config.toml
d_shared_expert = 0
routed_scale = 1.0
vocab_size = 22949
Below are experts of layer 2 (counted from 0) of a mixture-of-experts language model. Rows are named router (the router's row for the expert), down (a neuron's output weights, with its number) and show model dimensions 0-255. Each number is 128 + 32 x the weight over its row's rms, rounded and kept within 0 to 255. Numbers have three digits each.
After each expert's rows: "comes before" lists some tokens at least twice as common just after its tokens as in all text. This comes from a sample of Wikipedia text that the model never trained on. Tokens count by the router's weight.

# expert 47
router:139152129148140204133166126129165113139171118130152110081178150122161156143078168149116105134141137151118146085186174142109114197068112182136084101067078126155111163121102133156110118131164162044115107142094130138152133116170134111120105083145109166121205091142138123132121136127111115073141108165088105082148107143077152119087114133145126127179107031157172114155133151133135081158119144139164122104103068177114151116093136142112079084102156148162148131099192172113144169115090060163081099129148085148191109154109060113150168162139159081147121084101180130175157082099175061106094144142113104163124127139067156128174122150187122102117139140123140090111154171106180108149126106079119133110135083145088152177203120201138167121067145081115112148094185169123141168129139099
down1:129082164139159089077134144169136178138162114117111110171168184152214089122170162153165132078058122159130044113189160109096153128176076134155159079175190106148084148083112165217122125108162125148159105142118138086086118116166107103095111129125119096153110132135124108103104130119134158131153074156200128097129128097091188160149134115150120095128107159132101187158069155136180121144109122137148103121126173125114081150186158215119161171091105168110161116144196092159129103114114132118137110082144080126114146114137077081097086118155179097170163113058127147141167155136150080077107138081072110114127127136172100088137135088109132096101131099151119148085160105129183122083078167133148128091086156153150121139145151109129115103088164119121077138102123143180115123171045135
comes before: "′", "″N ", " |", " p.", "′N ", "″S "

# expert 15
router:131170112094127179108109107132140148169109111113143105129192138146162139127114175151137068079169125111090105102190152087093151160108127111177112109149116126098098194119114085140157120098147155089111063121179142113127123071055109125147121134164135104120179073165100167141165150115102181150165097081156109102133155108106063135145151070132155163105125119157145115134169129166111090111172133173140109147169078139102173126130125079083160141160130184158138152068182153111136074095110106189125105122173141092139131130107105124148124164070171111101140090071124097127148084104128122153071163110128093180176096161092172126156102156115090094061166101135158091129083189123153069111118163108122189138171166160094208154146111175067200136073086100137181125112147127162131168162121152
down0:118143081072134132124217133121144112147155135141090195084119107098161145112073130149159099121137146133093038152154089023131141131157182137169122141176094193094123144089133133105179125133066084133069085160146163159096131129110129141133177094132131173107134138085195133104137097100100118122117125084142134150110078122107171144068196166129118148125173147105037130098161120111146159152141148087146106125113107062125151046149129094168140132131088130151108150161123196114212077092141140114122126109141158139155120123165143183100130113157140168170147149119073137120152075113113158147135172142192110137136144083065151108094128097127073128164152116059122097133169130134117126120136105077132118151135111104109162126154155149156213146098152168118081096083108137104188144086119136
comes before: " | ", ".", "; ", ",", " |", "–"

# expert 20
router:114135143099094092105137092098178178095101060157112085142098116173117129116109109113124057090157139067138081134141153158111140122111090156172123154131136150117100119115158122179130157122173134190149114137108172047167196113104137150176135147146091163158082102137100155097112171091115129117074095083188065144111135128186098124092180085143087085140073068138098105134137114177061143117146145162135118157093093182145110131133112102109154129113153119157118092148128081143108109167104075121138108138136132127127137135138089177134138164133090097128113134121147075143105131113081134110076084144090070085184108125102207145097127083170062109117153165127141153080137141081182106175159158066115127090140099098148114166125170134103178145045132139194187163218101120151123107152121100
down10:127098085157166111098114108148141088145138166132186136087139221095106127155151129169133162180153098055126148089178150071156150149131126169131136084028165079118093137077135150107154152121140106176090096152129140190107110167167097121102088132164109109157167097146095111175153090126132111142102140134191131169169092107119155095146104144129062152181162131100167095121128141088141145157070142115155085144044118151083158162169140168129159103178087177137121091108138152096160146159170183126122113129175161100071096102144119116163172105124089167153143056078137102147141059149160115115138143144148116114111136152143136116121112049143172119156133130120110089097121079194117078084120145146105159089129199191094091137162185100126162103110136102109129147149159167142155180148132135
comes before: "\n", " | ", " |", "; ", "0", " |  | "

# expert 70
router:143173159140165140084146141181151169146117147082119139114171129101168114153138157187124099094180128120125131172143179145150139117100120157185131110126135141115077163145115130183104150090186168116153123151146122154171081132165106107141123092151103073092107139085112156183163100173093154151183110111161173110117087177165097083108163069146095138165123099080049079122151119111146094130090109128187120104136086152198108158094098074118136168099137123167121168103149123149096150084086135156077131150107148161131121133177106121113166092151164108165147099081160126192162122128174064169115137079130170151159119124087168123178113100115064097084183061106151116091098112132102122201153164106095114109136144094069123135181165137172157144124122160193144125085195091093153189120087114
down0:143091092132145103123152121115206135132134157136145130092121088147111116124145165132093121107113114103123050129064121070152149153087147135142137080093102188124087139093145038155154129161097106107188101129144184171139220128103117137128147137157118073079101131126131117088138088115099136147090130090171145075178186219158093097130176083189138148083152121101147169074140113105094140191154095080127038094155132087104112157091113120133190225089146110168102125101124096106105130123112099100110126069138113109141090081130112090176127110142139080135135145126147139130066109095068124092134146132097097135107131143140158131140184066088193122090179102185135138104115130107142051105140176128084130064147094141131118138148145139147137113126085113121135104117102159142098162147105155
comes before: " | ", " |", ") | ", "% | ", " (", "°N "

# expert 19
router:114108179092147100109131125139168168148104124119135094121147127124118114121103170165146137122097139099060094135158117109168165106095161180135095095152149168127076112089172128138090191186124168127098090115121190159146113106152117124136158135162137111157161158069124146138123097125147141149099144103104142109102123063147094094157122135143068188135161128070127096115158111151177115091151128113171094107154110115171142106162140079153135163107077187159127171079127138142159161119091064144148105070152104091185089175159151132158102120156100128145129150080134158117191088112153143151113127081141174135170201120097174102202111174137168089093152142077171068070143145177140084104172107106118049089160090145095163049141122114170117174132122184133118095058165137204127154141135180
down0:174187089138143207167140139142131091106185160100114109166174126113133192105114142083098020183158109112084124201105127091111105126176086062079160096107107091128174163157089075126129118126122139155174161184167128173116073110083153128146133130094103148120138094138144132123107122161112084161113114079128186112136116216115167169107189117072120166097197120164164139149090151118076139108091153113092173119099127138127110149150121143146154112113083139131115079190152090105148161123097115109117197115188102166119122132131085035122090145124153133144141107101154150131056116155122117149107138161139140159123116083145147112151181105188125134109150088154112131135087104148177080162153072102142137102097147164155145207131128102135091102110113150129179133110138187098093110132128116
comes before: " | ", "\n", ", ", " |", " (", ","

# expert 79
router:085179129106178114107124142159087093141122126130120085114132104161109182155122150137120075111108148143096117194159181141085159153142098108185157137128151126068125154129138122154165141136143185112188093160173113089175133096149144152130158158148091106098121115155106158181110159119116090101132059081136087104115165108169067160124122086091084171173126103148122101172165217104071181109095127131123093101124086092113114137107149092100128097131172126110086147097092170083233134160156156169082136136168192117142053178159080077117132169104193118146128101098189125169090104063092097161079158156137099136172097132116100130178145097129122127085096131089141137127163132105121080140093145091079166181154114152126115096129187112152168106144114118125126113177131137165159088111077148
down0:136110102178143136113111105162087096143104088122122134154100133134137156107075110148125064100117102104156110030206116116186194126164089125091100142142138107128141140116112116118122164143095109156167135121089163092146107133116131163110128172111100109108079130148124092104115110148099113127107165093156122136054087129140188143185101071199087126158114113119181121147145093137127147134196211113147180160106132128100123176079169165155142122132161096080131174120113121091085105134194164255176144111138089185159133150159084179171137179146163150131120138091074083095062105156161127128141133168082077163209128149112153124139099141129177134123111096122102127113101145128128124084083199135108130110157168098104118095082075161132147108142126164117115135115117158109137076127156132
comes before: "| ", "|", "-", "The", "- ", "=="

# expert 51
router:116190148073142173138118109133151170151144095127160110165182158133141147130113156112109068101166154075065097154192153127125147159107097116171076125142150140117122175101132087137148157074159137113144061110165128123091132092082137123133086161143122083123147099154104168139144113112132155152174117107184106100075117126149057109120150045148140167139143159159103101121170120118123116095175137134120113139159071097090156146156129103091160147151111142163083173075176152100149086106104113183079093120158116112132094116157106116142137142080186089115148076057143089164147109102146125146068149126128087179187116128073165130141101142128104107077157083118175075092104155119146052118129148097130149124174164176078232145147155163122199170076135091135168156131159126162128176160075143
down10:130122117126115148130128072076094155103089133114122078106153117131098157120183094108103084147124173128154104085159120123159136117147154111155126201169094174077069077165184125107122212081161045033097143086098132131162205170088139127099167150142145150125088116144123113174060114119168149161133183090155066114115129104108133099100107184128146063109154113141125071150132123106172118116130135206160108097091105137095141166150126126177103154173082146131093093101112096142121120152122142107120174196105131126182125145109153153152182144127048080183142104132125156110137116126142127110094142153147131137189160157144098105090119139115137106096148108177166118157143190094166105050137101122128123142182128141069096200068128104158124119101073123128151127145161142136181104150112105
comes before: ".", "–", "; ", "2", " | ", ":"

# expert 41
router:181069187087178133142191107152143126131110151146130172104134147132086134109098100169087096126041169120056082152147122153179084164133082078131066060104169101122108168088155100151139185085139123112128100129142126144178152120094175109185163121153140129128147102147091154146102119109146120097097110162119118085177140162167108156104103168150183121156130144148081092168154193176190158090147127053123086132113060134094066062137108089093143167081102153172070151071167163144144128125108107140114103068161082084134103138161115119165116112088162098153168092079137081129130112134164135149087156156141098137174085159108157123205109147157112131132148122095160091115113111124129068146142137102149128155146149134140150113117183108119199127085152119143125114150108164143102189086138136
down1:124138105170171113177137132205140151036153161148163121098147184077161111147171177132127137131128144175069123146172120119143086133120101154061120123127162042159085120082099157163109099140101155162131110079228099151140050130097124041117150149116102108108099086127099157161129091150071154096143106114088174112164147086153091131107152171143144120088114102140099125116106132135133111093136144125156123129148156138085112119067146108119098130146154129188169130114141110153115084132070128078186122053079126179116145155177128109134141180109064155138181132157095130065126165147119107103091113088128146151165140119127073062144137180116124115160108100094142121157113128107128137171093105099134158106113143133129086098135111159065137104085094086139173115090159096179150182194173095
comes before: ", ", "1", "2", " (age ", " (aged ", " |"

# expert 48
router:126187152079139178127124112131149167174135095118135087137182168165145153135129174128088071103160140076068090146190162120132148168112109120175056136141143136114125179095149114138145169100143123116130057117168128129109124116089141140148109144156115068113147097155117184128129139127124179149163107115158116101079137153161067137111152050119120171144121166150113105129179124118140104090170141112131118152169104106097156139137143094084159164144112153170060163086185161112141099107118087213090111135174101110119105133165103126138128140094179090141137089049143082149137091114141126153052162134118089175168094138088182125144110165099094107085167070108158077106106136130136065112129153098127175138161161160071212132153144163110199177078122091117166147121140116174125185160075143
down10:100130107101153090157141147130125107144069111117102060114055171202111114162100104182077147080131144133097066110130089142116090137067136185184096090087131163136134157172134128160154078140112145145159126059096067155114149108075127130147195146132128113115090111096152179130137106175119117124161128086103122073193097078126174131109040148172112095147130145114082131100101114122119132084128186060144146135121179121074151151130104124120065106153113089159113128116134139106113136083092167108175109067133117086151145161066108109114155099139159105139111165126117108150173144088165102128086099121128151090127116084112175109132131099152188118148162110157128153154189164184104169082149148142086111166109150144179164114144139127076132196130101133189156065159070173143116135132071095
comes before: ".", "–", ")", " | ", " |", ","

# expert 18
router:126138177083172164082106072165171152122087074105165086138148166172136110099107152105125109166148119096073087157164125134100157180134113177172113098076122147112127173105152106145156173108164158127116087136071144072155134111106130132151134146181126111152124157171084109079108100096064137117119101073142116124101172123168107113111193098126134069150120117168121058083163177189079069083143141129136109102146095130151106151169056110123151131150106143161107092067149145119146134132156090160103115102126175128123088091156079135174096107107126125142148121097151076148185132118066160126067074139077127188170083134102155094183116178129086118104138133127169124085103082138184104098157157071143130115128081100152138140153127165091168113081164137126168155158167109186070159194125115
down2:163150147139110167160155117106143128143103099101167107148174103110076126106111134121081090108097164067105111199084171132091191134104137178097107118150082144117135124113096099130137174085098154146119119105165099139064153070114090140109127144140123108103103121193149108130167176085132181109121147107091102142096119173177146153170116120145151083105178122153148131116119122167101104144128167152129070177155089126150173114148136161179158145098118138082030126162133121141171140129108071137150134086148124123130072116109177172165154128189129150123125159216215166089060120113138189079157104147120116135228147098069078075176123148146115121128067186151100158097113145120094086167127117117152113171096109139122144151094081093131176108161132191146152113063121132145129175098126133
comes before: " |", "1", "2", "; ", " | ", "|"

# expert 27
router:092096148101152171127169141148111148150146167129182149127182159144148098101108159101097184114091155134095123147159152160155085142129095122095106137155135057149099154039202115094083173085165173043085087135105178064184168080155174145157139141170197130111073081125135122155106137131095148072122076175127146103118144164132162109096147155146147108096140133113129110153140146167145084096132178162143091132089114127100111147145160085101098131119124178159126165133180104146091098158165138166148079107114124135135164129150089099193188099085154117212095113096116099116110133170147128092141114122162097173166108085075154128181090138171186064130128112098164106103131137159133098129168143076104133089091122124127087088109174074094153115104150079117164157124161103142173190143129138
down0:151126101109182106089136120156083060165137151108139178137130115101092194166161143139088152185129152175120134119102075157141198124146115171123119097129138122111141101191072161127139096175106154111146125136181055121131125145132109109113139106117120136135189122100215101168175128190133148098124184134076102106174073068127120167157060151127132137186135141143151162183112152093098121130082096071142156053083164141104116145119082144101151114127128100096151147109097170082125176083109122180130147118108121119071080101062120068141079135038089145098149128156154131164148142171120088148105128098147103112090115169101113125064135135151107166134090105118165128136170153107166145170099072098146182141122138167167116112104073104123060129130150136111124135196172164114105080099123111
comes before: "\n", "\n\n", "1", "3", "=", "00"

# expert 69
router:119160185084144186107083075135154155151139106139121076144174160157161136131132160092106125083171179074071102135189129111107126144118101125203082142179142133114144187092138088126131152120127135113112101090178113127103124102070135142120115137178150081123132120152119140108143113133135164091151137137150121074082133145151055111136152045153161168145137133147111100118194089126144099101143146139126102167149086142079185150142106117089120138194160192155094164081160146084152111112100093216088119143152100106153105101148121109167122138103161096137136091092145091110137124129108154158057162116108090196198087111064166135136127117129078095109159103093187079119118138110108058150140165074114149140132181148083198155141148128117175139066150123108172141100168093178128164152070147
down0:128132142110151175141121107147151140067170105148186084095099162159161121122122131133070138175134182131120112170124150113077125086065127095147109114103080125091058099116096074159090098141154185110097115124135179084174092052155109164158141164131084160123147141126161131194105105065119095064120099168107096055113070122071164132083143132142123132128155181085120139140104110079155145182116148177147175098142185125144127116105184199158068128100120150142194136125149144118156108127144165110088152104168096154136123150134108086128095135145136096158067103131136171141059168239134162148115130159169138151110088134158155093183094112115197094095148124057138129136138156113127108116110126108140133104157162098104146110114141164148103088115136069110103114108113120128207161095109151
comes before: "–", ".", " | ", ")", "-", " to "